{
  "n_layer": 14,
  "d_model": 128,
  "n_experts": 12,
  "experts_per_token": 2,
  "d_expert": 128,
  "d_shared_expert": 0,
  "activation": "swiglu",
  "moe_layers": [0, 1, 2, 3, 4, 5, 6, 7, 8, 9, 10, 11, 12, 13],
  "router_score": "softmax",
  "normalize_top_k": true,
  "routed_scale": 1.41,
  "balance_loss": 0.00322,
  "balance_bias": false,
  "init_std_router": 0.0399,
  "lr_router": 0.000387,
  "n_head": 3,
  "n_kv_head": 1,
  "head_dim": 32,
  "vocab_size": 8192,
  "norm": "rmsnorm",
  "norm_place": "pre",
  "norm_eps": 1e-06,
  "positions": "rope",
  "rope_base": 10000.0,
  "rope_fraction": 1.0,
  "qk_norm": true,
  "attn_scale": 0.177,
  "tie_embeddings": false,
  "parallel_block": false,
  "init": "normal",
  "init_std_qkv": 0.0188,
  "init_std_o": 0.0,
  "init_std_up": 0.0188,
  "init_std_down": 0.0,
  "optimizer": "muon",
  "lr": 0.00796,
  "lr_mult_o": 0.85,
  "beta1": 0.95,
  "lr_head": 0.00825,
  "warmup_steps": 50,
  "schedule": "wsd",
  "decay_fraction": 0.689,
  "decay_shape": "linear",
  "final_lr_fraction": 0.0,
  "batch_tokens": [65536, 131072],
  "seq_len": 256,
  "doc_mask": false,
  "train_tokens": 525600000,
  "steps": 5703,
  "dataset": "wikipedia_en"
}
Below are experts of layer 11 (counted from 0) of a mixture-of-experts language model. Rows are named router (the router's row for the expert), down (a neuron's output weights, with its number) and show model dimensions 0-127. Each number is 128 + 32 x the weight over its row's rms, rounded and kept within 0 to 255. Numbers have three digits each.
Before each expert's rows: a language model's description of what the expert responds to. This comes from a sample of Wikipedia text that the model never trained on.

# expert 2
What it handles: Early lowercase word fragments. Second or third pieces of ordinary lowercase words after a space-initial fragment, e.g. int-rav-ascular, fer-til-e, i-gn-ored, bar-ter.
router:110157122111144189152081104118129128113134186171104098149160124186145135099121123107135101199190126164137132177116140137189180059130106149121082115108139067086135102102190149129128139110126174126065125170114102088124125138105184142095106131139177135111151178132105093182152133113168086069146162137092179127131156175114152133092094099082113118131118133100129114126208038118118104152081
down3:104139150104182123136105146118177138146084103118158182102141156181134098130107105113129124169153112128116170144124125139208060027139099098115135141123201137077121166074120151164143097092124105155036171116146147081118106154093193125097100109121129149129122108165147141110090145188127134137187150076125098172125126110121101081078171103143105090177132163185099121127126128067108139118141
down4:166156112108167109103139133107118085075153137178147055193123128144172141104140086123113093120082175110162175090121091084134122092083111131124098126074075121077130162140123180098153140129156117071138071160075116065099150111157180107140113100190156120135127069156121158161151123129102110128128156107184096170135088100112142206098125134153097125126077108099187115140163166112193115152120
down5:147063164163095111140117069095169177095133150134189155083117152058142152160138081112096090191116183146115177120063166168127072149136115162126109162119116099057153091116132129179136062127164130122132129125137084086116142078121144139177214142127107145124092116134110101132108111164119120078081157118106154144110142071155164151172161129115094081088136132074152152105139142086128103156150
down6:099152144174179197152174161150142132141130124165090131139150103113103131140149136103115110128098148156055103108135098162090066217112136107164145123129128107182097179202135128138170155136134086139066140161093179154095175084146133115192136119100133099101135127168119147131154112095138108116119120048131127183195089105116103130125123099108116059159141196102120122196144115114149100176109
down7:128157076132157068119145152141157178114176092095138189123124100147085138095129143133099119167103187136114129122121106101145207169078118118175090063110126142090152093163112070100091150169127058135188128080106154127098135113072118162193186149126174154135117154142108132101136085083118142124101122146089143057123103097152098161118106082105158201118140117138140104125148116133146086199144
down8:158131143144114192105113151082091144127097102125151152122188104074069146122151165087145099112170120170125177153151184115193115103162088147105073121095158157154159157123128115082085131088163132125124102159070137112176104104169116118144096120094147131160186108122092142147098165118154077077094179116108116168121146104087152161108167134155167092117130123123090103171046096111066185090082
down9:120083156081170115148131157126133107154074165098150095140131083150142075110108081126144070159110102094161091175122114138104146118147123100137140122197142095088180107132127093097099128108102111153170100193090121125095127125107137111133192181149149138135136046147144129031133117159192181109126112096193066101177140169095148099146146130177070166065160125173114125116126121120108135118116
down10:130142124118141162142171120125120176060083164142094090118150150167128181150143152096127089078116098148129058110111158066145101151179143079109113101107135154170137129111137113132132139134139174078039112113090115075135119164141161075110114094154130048174120146149112136109080123142180104191107071130122140119109142125144075115106109122133125127070132132122045195134162179117066105092160
down11:135099113185160130146089126097129095143072112108144085103100094100182118093096135177151107109160060159125080189126143114142127131142134119146194203132124138130050153126131147149162127088184159139132106144142123187152134075150131124159174132122142108113092204116090157152133144110154153095165175104175091070134124073151182146124147165113152179069140135167114173106099142184138076114094
down12:152136141114126098159109118133138140111189120155194008071121165076141117136092163107187143154132169129124161189153092144136092130116115123066154134157130105147146169143113168099149154074104096186105127142107107098110118151099164147138076136124101115091119124173059072123066147093129099115105127112146124142096161128104139105051169124093111104128086080112157116153117094045131123083113
down13:119095086151156112172145084179097125114117141079158125101101143190162124147144149115167159142127124103118143165142135119163083073077121103170129127200160082139134178149070073115107169134087138207133089174112120169115076120129120135168118137108143066068100081168108104126145100078129116189121146198066081132171138071111112152139157122090090116125112101123129115128075138182128091104135
down14:187118180143113137079148160128167124126097152133091137140131153129133129109154100069114099181072119120164137159143132114108116179162135134136079117151043100141116144119091119110141073147109157177126132130132172063136143085087136094154122155157148143163128125083089114181072109135095125086113137105165126117170152124225090176144061115169053122175131086180122145077147149131170085146169
down15:109088157125144118121100178123137127122177162166104140099072128158108064106084126101111095126057146217104114141115141169182126170097102161075126130136134116098117081115191149156136081155097074206128147126112071143150108150166087125123138125139113130198248098123151151120123061131088175098149116123159107108136148111117079166137128140139142170134091162135084129113141120104093127110115
down16:153124144091135144131150095105117107181105172201099101136115133134143178144082163159117178114168117118173115091059147157136151129139109195143160105126146131133102083127153086156178121203137177174156075150163088130101105141155086123122139124123117057167136132070086051149097127050144198106091102196139098162086153163121101159117145103125131176125144090127125134131122141100123168125092
down17:117121098126106122131159100134162109144138131193138105151133080126109124135136156107179199210177100074132125152050125108148105107120106131059156128117119115132111125160111100088108105205161103204104107108108143108162097066118092112110120145109210139106141145155095058179148153139099113147128163116137044115078075094140094083126150139128157137099063141096117090099143134151114090148120
down18:150180116117122142110148110144128101146185138142103107202100129162170119164139136107102138097145092130109160103101074184108113120079086156117127097095077104129116127095090164128054128096138134161072091055197142207129125146173035108165170098123091127097180154190132148123115095061142135107122183113120181128144122151124104185134111109133092151142147123073125115142129107146158116112173
down19:099146147121151139078158143112128132144162128074119170118151153142135113073142145157162201103143204132201140135066141132124149145190066129113113113133105056112198169063133149133123160084112181158104125082104120134163143116098144116164169027079213126155098137146145128146148161190168095159082131148143134171170126152111113106147125126147131140135117164094124138116141141118098127164167
down20:058107140139123075113179172109156105073144148123114139076115150196146157148130177202080075131101153104136106158078098138133100066122134140118169126112123112122153138122075119093119163118103131121121152096070126116148167141059108169106134178132121155114149145155118148056120085132093110107180111152136094030141148113111133120200146148126077097062102102150151134144138084186134096098127
down21:144152151130123067146113141118094118098118156117102106163135148130104165164139129192088186160110169128123115146122129090147087151154119088085169103135109203166160136135071096145101123152108203065119157119115090134112157108135122111102175106142127119171136183079071105130157084087113131102145130048112141089168084112167139065123112137117095082114060106112119103080204077164083138164113
down22:148138131115138078152160139134131148168151158154080152124128186112089128126179103141086127081154115118138111161133129128127186176105048141146113103129172163119124175141149125149170185116168166139099140090133122063132114076152117131142091078135088115178150138051078122140187106116166070093114032130116116082119095139184146187158173132160121058113103131122080132142106162181147129122123